Experts of a small language model.
Size: 9 layers, vocabulary 2048.
Training: a variant of Muon for the experts, 278M tokens, 8478 steps.
Below are experts of layer 5 (counted from 0) of a mixture-of-experts language model. Rows are named gate (a neuron's input weights, with its number), up (a neuron's input weights, with its number), down (a neuron's output weights, with its number) and show model dimensions 0-127. Each number is 128 + 24 x the weight over its row's rms, rounded and kept within 0 to 255.
Before each expert's rows: a language model's description of what the expert responds to; "gets" lists some tokens that make up at least twice as much of what it gets as of all text. This comes from a sample of Wikipedia text that the model never trained on. Tokens count by the router's weight.

# expert 62
What it handles: Mid-word consonant-vowel pieces
gets: "ir", "t", "at", "ti", "ec", "tor"
gate0 [172  94 156 134 148 123 127 118 150 109 108 149 115 145 141 140 124 132 148 163 163 182 154 116 123 105 140 108  99 110 137 162 106 153 136 122 141 191 147  58 139 131 153 114 141 148 145 124 167 152 145 103 165 140 121 133 110 185 110 125 136 142 114 101  84  94 118 129 149 131 146 112 113 193 156 137 121  96 149  88 114  95 100 118 105 171  95 108 125 131 132 116 155 116 139 119 129 137 105 137 145  79 141  91 121 130 134 129 137 144 109 107 164  95 128 148 122 144 129 140 122 140 119 105 118 157  75 102]
up0 [133  92 131 104 167 124 149 145 145 139 103 108 147 156 112 113 144 147 156 148  99 120 138 146 171 139 121 150 120 140 122 118 112 161 133 127 133 131 113 175 108  90 142 124 113 139 126 153  93 131 112 112 132 131 116 140 176  79 141 132 151 145 161 147 113 183 114 113 145 128  62  95 166  85 107 130 149 158 130 118 126 123 151 116 130 100  96  93 124 133 141 120 148 115 157 107 159 106 110 125  89 135 153 105 164 133 153 141 176 153 136 197 130 120 163 161  86 120  91 117  99 114 128 137 156  94 105 141]
down0 [149 118 148 127 167 171 119 180 127 157 161 104 145 141  92 123 167 141 103 127 185 145 144 112  80 111 156 102 136 113 110 143 102 138 153  77  86 121 155 148 118 121  76 150 142 142 131 116 102 143 132  80  84 140 147 134 118 118 128 129 126 115  90 111 147 132 103 106  83 128 132 162 149 155 110 133 152 119 128 135 157  89 133 152  83 150 131 158 150 134 125 156 111 116 120 160 119 132 144 134 128 103 101 175 116 126 148 104 137 116 139  78 102 109 121  98 137 138 144 139 146 108 126 150 118 144 124  61]

# expert 56
What it handles: Letter n pieces
gets: "n", "est", " N", "der", " not", "ner"
gate2 [137 150 135 139 132 107 147 120 124 137  90 176 137 141 144 137 162 121 145 110 105 113 157 140 140 145 143 135 155 101 171 108 166 154 151  72 126 132 172 178 135 141 119 109 143 103 163 179 121 117 151 103 146 108 123 134 104 138 129 150 106  77 112 125 138 117 144 130 127 128 125 124 170 109 106 159 144 141 160 144 156 122 144 114 114 170 100 114 111 115  99 188 109 171 138  89 133  88 162 116 118 142 139 122 124 165 152 111 163  86 121 134 163 155 142 163 157 114  99 165 106 147 117  93 123  97 127 111]
up2 [133 132 150 143 133 121 150  88 169  81 123 147 146 131 138 122 130 121 151 132 104 142 114 139 100 160 135 127 122 127 164 114 155 104 143  89 123 127 125 116 108 124 167  94 145 113 146 140 105 136  86 113 127 129 156 139 131 149 154 148 136 116 109 105 153 130 121 120 145 167  92 135  82 149 141  66 126  76 146 123 130 105 138 135 112 129 163 145 108 110 130 155 159 125 131  58 138 134 141 167 142  98 153 158 116 126  79 130 165 152 124 102 156 133 200 151  89 132 102 123 147 177 146  98 110 138 167 127]
down2 [152 132 110 119 138 121 120 124 192 160 116  77 105  98 121 145 149  80 196 126 114 135 108 160  99 108 131 139 122 132 162 143 124 117 152  93 119 122 147 129 119 161 110 117 140 167 155 110  91 115 122 141  93  78 125 129 158 128 119  97 142 167 129 165 141  95 113 129 153 167 115 125  93 144 110 127 161 104 156 176 102  99 103 125 154  88 141  84 118  85 130 133 136 110 106 135 154 154 125  99 135 111  95 104 122 112 115 136 139 141 110 135 138 124 131 144 144 149 166  75 142 123 125 114  87 160 134 127]

# expert 32
What it handles: Name-ending pieces, people
gets: "man", "ton", "ers", "son", "men", "ain"
gate1 [130 140 148 132 133 135 181 123  98 111 153 127  96  94 145  94  99 132 138 137 112 119 121 148 105 138 130  94 108 108  78 128 125 120 103 119 118 150 129 157 132 110 109 120 114 141 173 127 162 106 109 158  80 153 165 142 116  79 170 173 126 128 159 122 137 108 148 127 113 167 152 111 137 122 137 145 118  98 121 144 170 120 124 146 157 142 169 122 169  99 120  63 152 140 150 124 109 163 118 133  87 164 120 113 145 142  81 119 151  88 156 151 140 141 166 127 135 148 146 129 159 114 111 159 130 179 112 106]
up1 [119 170 113 137 110 145  84  97 139  98 113 127 113 171  94 137 143 123 176 148 134 116 118 145  91 112 110 140 150 116 139 142 134 138 144 132 129 122 117  89 126 145 154 176 134 128 102 119 121 138 120 113 120 137  95  79 138 142  91  89 124 148 128  96 114 150 105 117 137  71 136 141 130 116 100 103 116 150 118 120 133 122 170 116  76 126 120  76 132 116 143 165 103  95 118 138 144 104  88 114 162 154 120 122 104 100 172 125 114 122  89  93 156 110  99 144 131 103 159  98 100 148 144  87 157 132  84 177]
down1 [147 127 126 145 115 147 142 155 142 140 116  66 145 108 130 139  90 111 138 112 131 146 117 184 114 129 101 138  88 187 119 144 134 138 121 109 150 128 115  96 139 104 157 112  79 158 127 174  98 117 123 134 116  92 124 118 150  98 129 153 165 175 102 147 133 126 142 144 156 155 154 145 115 130 134 160 116 145 113 135  88 143 110 141 174 134  61 151 163 145 120 123 133 105 103 139 109 158  71 128 122 102 115  83 134 145 112 119 150 116 137 119 141 133  99 128 158 121 147 140 134 121 121  91 109 170 146  74]

# expert 0
What it handles: Hyphens and list dashes
gets: "-", "|", " A", "–", "=", " Su"
gate1 [102 104 117 123 130 102 150 132 107 144 104 136 134 136 120 173 146 142 189 100  91 142  93 148 132 153 162 168 139 115 127 151 125  98 125 139 159 110 144 104 159 165 119 146 162  88  94 137 113 145 136 143 181 148 126  99 114 155  95 148 126 174 121 131 139 139 105 135  85 103 157 128  91  99 134  98 132 140  92 110 127 142 182 122 147 158 105 181 111 152  85 136 126 138 153 120 112 136 157  76 127 115 134 122 144 129 111 101 159 138  90 135 112 146 142 124 141 111 104 123 158 132 126 161  89  85 144 113]
up1 [144 153 134 124 109 161 157 144 121 123 121 146 177 118 122  72 129 161 174 112 121 136 115 110 115  93 121 151 147 138 180 136 113 154 129 165 145 109 171 156 141 138  85 140 107 148 148 127 140 138 146 102 132 117 139 118 126 144 104 135 130 164 151 129  96 141 166 121 170 124 110  91 140 131 142 138 143 108 140 124  94 123 143 154 132 159 191 108 102 168 137  76 124 150 141 155 114 141 155 149 122 202 146 131 118 170 125 125 141 105 129 133 115 117 175 140 154 109 113 111  94 112 137 111  98 126 185 127]
down1 [108 104 103 113 115 142 139 123 144 111 160  99 117 108 158 151 104  95 138 113 146 169 108 131 153 152 163 114 137 138 119 105 126 132  99 111 178 138 124 124 131 122 100 182 138 140 121 118  94  77 132 141 167 139 140 119 119 120 111 124 155 111 114 129  93 131 132 137 136 169  99 132 123 116 128 183 103 138 167 118 123 135 111 140 164 105 150 121  71 147 107 115 109 127 101 134 137 194 118 176 161 107 105 115 154 136 168 140 133 122 153 143 130 105 144 166 119 124 120  36 137  88 129 158 131 115 132 112]

# expert 3
What it handles: Word-initial C and D
gets: " C", "C", " D", " c", " d", " F"
gate1 [ 92 167 143 140 128 117 124  87 127 149 143  86 132 149 106  99 116 177 145 132 112 176 129 106 163 164 139  93 177 118 117 135 122 154 142  94 147 128 134 156 147 112  91 104 151 142 125  96 139 117 122 160 165 151 140 135 124 130  91 137  79 138  71 169 136 148 127 116 111 146 114  79 153 115 161 142  73 135 123 162 131 132 145 156 121 118 123  90 123 117 162 108 113 140 131  93 150  92 122 173 136 161 138 126 141 147 107 120  94 136 146 124 164 120 138 143 134 119  90  94 120 107 103 138 107 124 172 112]
up1 [148 126 142 112 138 149 146 148 116 102 164 118 153 116 110  84 129 107  91 118 152  85 123 103 127  97 153 107  79 147 140 170 126 156 157 138 116 118 154 141 178 121 137 125 110 111 119 152 140 160 124 139 118 121 130 149 142  80 157 105 156 115 122 110 160 157 150 169  88 116 103 121  84 152 127 103 158 147 136  77 122 123 110  97  96 137 112 122 138 115  97 134 183 133 139 108 121 162 141 162  90  43 125  89 128 134 107 116 127 119 144 126 133 118 109 122 139 115 146 137 142 133 164 118 174 113 108 100]
down1 [134 145 104 136 129 137 100 110 111 178 102 139 158 106 132 106 100 115 152 129 119 106 117 129 125  96 155 105 123 108 160  78 122 155 139 130 122 137 146 134 133 119 100 129 116 110 124 114 100 179 121 114 163 130 116 108 132 197 133 150 127 109 140 127  84  99 108 109 155 117 156 114 112 153 148 157 101 140 108  88  82 107 141  92 118 102 111 136 119 118 127 145 117  94 131 144 131 106 129 129 190 159 124 118 131 143 155 187 115 148 179 176 128 135  93  99  97  95 151 109 176 125 121 148 126 169 159 135]

# expert 7
What it handles: Mid-word vowel pieces
gets: "ur", "un", "u", "ul", "er", "'"
gate2 [120 172 129 143 126 106 109 111 145 137 132 102 128 125 131 141 134 125  82  91 132 116 162 132 138 142 155 136 137 151 135 170 130 118 121 103 147  77 129 117 158 110 138 125 147 142 145 156 124  97 160 185 146 111 122 104  93 128 129 126 155 125  92 163 145  88 165 155  88 112 167  89  83 154  89 102 156  70 133 155 136 151 107 102 131 169 162 104 113 109 122 142 130 118 126 135 132 168 157 158 132 102 133 105 112 163 126 110 138 151 133 119 136 144 142 107 130 133 180 145 114 170 111 132  96 168  93 156]
up2 [146 112  73 114 148 121 145 106 118  98 137  85  95 154 155 154 151 151 136 110 111 103 122 138 133 152 150 110 102  85 135 113 166 138 120 132  86 177 115 158 101 132 187  84 136 126 128 124 100 190 106 108 114 127 149 146 162 155  99 114 130  72 123 129 118 139 122 153 111 135 170 146 144 143 104 124 144 181 132  96 146 118 126 113 131 106 137 149 148 135 127 137 139 111 147  67 129 123 128  83 103 129 156  94 150 131 102 125 116 129 107 138 158 105 126 144 164 136  94 124 136  95 130  87 142 116 141  94]
down2 [134 103 178 127 102 129 124 146 107  95 111 172 140 125 165 116  97 127 135 156 155 131 132 132 119 153 141 131  99  73  89 147 158 137 170 154 161 157 138  68 178 102 125 130 149 114 142 127 156  88 156 157  79  88 120 136 136 103 139 135 141 161 144 121 117 122 133 117 131 125 110 142 105 135 137 151 141 121 124 104 160 120  78 121 152 155 121 138 100 128 147 130 119 152 131 110 105  96 125 160 159 132 106 168 112 117 114 168 174 123 143 155  83 125 106 123  96 140 170 110 148 145 121 166 116 106  99 161]

# expert 48
What it handles: Syllable us and place nouns
gets: "us", " was", " p", "ut", "dge", "line"
gate1 [133 112 171 133 107 134 135 105 132 116  89 150 128 167 115 107 146 159 135 127 132 168 107  78 127 111 137 155 116 127 130 119 142 124 120 133 132  92 103 193 114 116 117 144 100 155  92 133 149 157 139 137 138 150  96 159 124 124  87 137 122 119 101 134 136 124 117 142 149 121 114 112 122 110 120 156 133 113 118 123 127 108 104 134 163  80 115 122  97 145 171  93 119 165  75 129 112 111 163  94 144 112  76 133 100 163  89 108 160 117  94 152 161 128 127 131 145 130  81 135 129 129  68 164 138  70 132  98]
up1 [112 148 116  97 133 144  89 118 117 127 153  78 106  86 132 134 152 146 138 125 129  78 132 153 133 146 112 151 116 106 115 126 125 131 173 152 135 139 104 122 125  86 150  77 163  93 156 167 116 126 132 156 162  62 166 141 143 159 111 147 116 133 160 133 103 139 113  97 100 101 154 138 115 117  87 134 137 129 109  86 131 145 109 110  99 142 111 136 168 113 114 179 130  91 145 126 123 160 103 153 155 133 138 128 128  94 132 121 128 144 107  80 160 152 100  95 138 155 151 135 162 124 137 100 153 165  99 138]
down1 [120 130 115 152 124 105 116 145 136  97  68  96 130 153 121 110 103 126 121 114 114 104  95 167 107 121 101 103 109 120 146 108 103 119 100 123 122 139 141  99 109 162 122 128  66 171 105 139 106 172 109 137 113 139 139 181 121 146 139 100 138 135 141 136 145 164 115 129 108 140 149  78 147 146 108 140 109 150 127 129 116 123 118 181 121 108 108 145 123 134 153 119  77 151 105 108 151 159 155 121 144 122 134 143  93 133 102  76  89 129 162 121 172 137 170 183 163 137  99 169 103 134 121 138 122 165 128 116]

# expert 9
What it handles: Mid-word syllable pieces
gets: "ci", " So", " so", "ta", "mi", "\n"
gate1 [143 155  93 161 136 110 100 154 125 157 115 126 164 135 159 132 168 129 147 126  99 113 156 107 163 114 135 160  73  95 109 112  92 132 121 114 151 142 144 132 166 118 158 128 134  88 167 136 142 147 134 134 131  97 129 169 173 154 139 143 153 150 131 117 166 136 133 139 177 110 125 137 116 130 143 146 111 120 111 169 142 111  89 102 110  69 109 194 148 133 122 116 162 107 117 145 119 127 110 131 124  98  95 135 131 140 104 114 181 101 113  97 167 155 145  99 130  95 145 121 155 136 163  94 115 149 129 135]
up1 [118 109 127 140 115 138 115 122 109 132 159  83 135 143 105 123 125 134  90  77 127 113 148 117 175  95 115 127 129 123  81 116 125 123  98 131 132 154 119 116 142 118 133 142 110 159 127 115 160 181 116 118 116  97 155 158 182 112 107 129 122 172 156 144 168 168 119 126  90 128 108 137 164  77 161 136 124 203 119 135  98 129 131 107 101 158  77 113 146 150 129 150 154 134 127  96 123  98 114 166 131  79 124 111 127 112 138 132 158 145 116 131 163 170 131 132 170 135 133 111 172 138 128 148 132 123 160 133]
down1 [142 167 144 115 115 114 100 136 137 113 123 165 106 131 139 141 140 110 111 119 173  85 158 129 120  97 105 115 107  89 139 117 107 128 123 139 132  93 117 100 161 148 125 124  87 131 153 146 117 150 125 132 136 127 206 147 108  84 165 121 116 117 126 131 107 101 117  94 116 116 128 160 119 143 155 153 127 159 116 133 178 150 157 105 143 138 142 117 132  64  75 110  76 133 120  97 124 184 133  98 105 110 126 101 119  61 104 121 102 124 158 140 139 147 138 153 112 123 129 107  95 130 121 112 122 117 110 164]

# expert 8
What it handles: Determiners after prepositions
gets: " the", " a", " The", " his", " an", "The"
gate1 [108 115  98 143 128 139 131 171 149  89 160 112 165 127 119 141 144 122 116 138 132 108 150 119 144 133  81  85 114 125 174 169 137 120 116 138 155 157 133 147 105 132 159 159 157 148 119 103 164 155 181 157 127 119 121  91 123 134 134 104 116  71 148 134 128 145 117 111 129 128 130 161  92 166 152 162  92 207 117 107 108 132 121  97 164 121 126 177 112 105 146 121 118 111 113 113 135 153 129 151 114 114 177 125 129 107 151 152 100 149  87 141 101  97  90 118 144 136 111 122 127 116 123 121 116  94  97 149]
up1 [131 144 110 164 122 131 136 111 130  98 142 155 129 143 140 116 158 108 104 134 131 121 110 124 116 120  52 138 112  93 174 120 119 131  72 121 159 189 160 138 116 122 169 135 140 122 119 160 147 142 140 174 130  77 108  69 139 137 141 162 150 134 136 160 154 142 130 162  79  97 144 153  96 185 131 150 130 154 148 138 121 117  94 103 163 133 137 146 133 145 138 120 124 124 138 121 173 104 167  66 129 121 126 140 141 135 134 142 122 114 111 167  88 126 125 147 141 104  99 144 120 136  97 135 122 133 128 135]
down1 [104 155 158 103  97 156 163 111 134 149  93 122  86 141 128 128 131 120  98 165 156 140  86 108 131 138 155 162 142 157 135  92 124 148  83 101 177 140 158 124 125 122 119 146 130  95 150  78 142 156 102  95 130 158 166 155 110 103 127 160 115 180 134  96  96 154 157 149 140 115  84 144 115 116  88  97 140 131 143 158 116 124 118 119 129 152 141 127 126 115 122 140 102 125 109 164 117 110  60 163 120 160 161 141 152 108 118 158 120 146 154 135 114 132 155 136 132 125 174 147 133 143 112 112 128 151 160 108]

# expert 51
What it handles: Syllable re after consonant
gets: "re", " for", " pre", "de", " A", " De"
gate1 [106 145 124 114 119 162 156 139 104 105 129  97  99 175 159 146 111 154 138 139 147  90 164 118 103 127 136 124  88 135 120 112 157 173  78 126 101 137 107 122 119 116 113 166 116 133 144 141 130 135  97 118 153 169 105 128  86 131  94 109  83 151 142 119  94  88 158 144 171 105 157 103 146 118 124 140  88 159 119 136 120 118 172 127  66 110  98 129 124 114 178  99 108 125 134 136 148 119 138 118 101 123 135 103 127 147 167 119 169  92 123 128 118  67 179 123 110 140  94 119 128 122 112 129 121 117 124 127]
up1 [134  78 136  97 108 125 103 133 139 104  89 131 150 111 101  85 117  96 112 134 148 193 147 104 143 117 136 134 149 153 196 139 146 120 145 104 149 132 140 108 125 117  94 151 154 137 127 109 107 121 126 178 152 122 142  90 130 109 117 135 126 115 128 174 145 119 110 114 119 145 148 165 119 161 155 115 184  85 129 145 144 116  91 149 150 111 135 125 112 132 112 157 113 135  91 130 123 121 170  93  84 136  84 151  97 101 162  94 112 113 139 151 102 157 129 107 111  97 168 138 159 129 136 114 150 120  95 128]
down1 [ 95 116 141 122 119 143 145 144 109 131 159 101 139 124 186 123  79 149 175 114  89 132 147 146 117 101 149 147 126 125 115 132 111 134 121  97 141 118 147 160 174  93  99 108 122 166  85 181  93 158 115 140 104 145 117 121 165 156 150 130 111 126 128 110 103 115 199 121 135 166 149 122 151  75 134 154 113  86 119 121 111 128 143 134  94 125 109  86  88 123 132 119 113 142 167 145 138 115 115 137 114 127 151 102 149  99 137 112 156 128 107 116 186 148 139 144 112 149 104 134 111 152 100 142 130 137 110  87]

# expert 42
What it handles: Word-initial prefixes
gets: " re", " Re", " con", " Con", " inter", " S"
gate1 [ 88 153 116 133  98 134 112 117 126 129 104 148 141 103 146 131 131 150 105 150 100 134 139 108 204 146 136 124 184 132 112 132 133 174 138 123 124 188 133 145 100 140 142  98 104 137 136 105 117 172 151 151 144 123 129 149 114 122 141  73 120 131  91 120  98  73 146 125  99 122  96 145 128 147 170 184 115 124 121 140 109 128 146 115 157 134  94 114 124 147 119 169  93  89 116 109 138  87 135 125 123 105 121 152 140 120 141 137 128  74 152 178  98 116 130 111 121 119 123 133 141 116 112  93 117  99  96  84]
up1 [153 107 112 161 155 129 109 108 126 134 114 114  98 185 165 153  98 142 127 109 140  95 139 110 122 130 157 166 119 141 187 109 112 108 122 140 117 144 135  73 137 112 127 139 111 113 154 103 123 112 129 117 137 134 143 147 135 101 113 163 152 150  99 143 106 157 109 142 152 108 106 136  95 148 105 101 171 135 160  79 103 111 116  94 114 119 142 124 110 140 108 151  98 184 116 114 133 140 111 161 158  81 141 119 135 125 128 121 162 149 110 104 169 171  87 132 162 106 143 105 135 123 117 141 134 132 142 206]
down1 [113 145 106 161 115 124 157 160 118 131 124  65 144  78 109 128 131 107 117 146 152 163 132 123 133 140  80 138 120 112 134 107  96 135 123 150 131 133 124 141 109 150 163 131 120 142  97 125 114 159  92 131 141 116 124 101 166 145 192 127 151 167 159  73  82  95 160 127 121 132 107 137 169 100 158 121  98 116 123 136 147  98 134  98 117  66 127 151 143  99 126 138 139 118 136 129 129  83 154 145 143 151 140 116 147 128 119 142 148 150 182 161 116 153 140 142 135 137 143 118 123 104  87 133  96 147 117  70]

# expert 43
What it handles: Second letter after prefix
gets: "g", " C", "l", "c", " g", "f"
gate0 [ 94 147 154 150 132 134 140 141 103 155 161 119 127 196 140 201 149 122  69 138 141  85 112 139 117 147 120 163 101 112 111 103 111 114 115 114 151 146 116 102 165 126 110 130 134 102  79 113 125 143 144 134 145 107 104 159 154 133 189 128 120 127 131 151  91 118 141 115 174 113 154 110  92 154 153 125 132 103 140 160 137 151 160 142 121 161 116 128 141 164 120 114 175 129 144  86 134 143 129 109 146 141 148 116 112 121  97 110 123 127 114 134 140  75 145 156 114  94  96 133 121 114  82 147 101 156 133 134]
up0 [168 125 122 135 155 144 136  88 124 122  56 153 105 112  84 101  93 118 156 134 140 145 150 134 153 145  88 118 164 144 141 163 171  88 162 135 139 130 136 141  92 117 117  85 133  89 162 127  87 152 141 128 144 167 119 125 169 120  99 128 123  94 176 136 134 141 153 169 143 108 167 124 154 107 140 149 124 120 121 166 125 116  99 134 123 114 116 117  90 115 132 123 125 111 105 140 135 124 107 148 103 153 146 122 134 136 157 124 113 101 171 129 100 146 178 114 157 118 137 157 112 129  97 168 135 134  74 131]
down0 [ 91 125 141 124 168 118 102 119  85 112 113 101 113 121 169 150 156 125 136 166 123 134 181 143 116 156  81 138  78 117 153 109 153 104  89 151  84 127 147 144 111  89 140 120 120 169  93  97 149 129 122 168 107 149 117 163 141 110 108 122 146 155 158 160 113 144 121  95 119 152 110 121 141 152 112 168 130 137 163  80 112 148 148 100 140 146 112 121 101 147 137 140 173 142 162 112 103 103 172 126 138 127 120 142 120 160 107 136 122 156 109 118 133 152 120 114 165 117  90 144 135  81 130 115 107 166  97 128]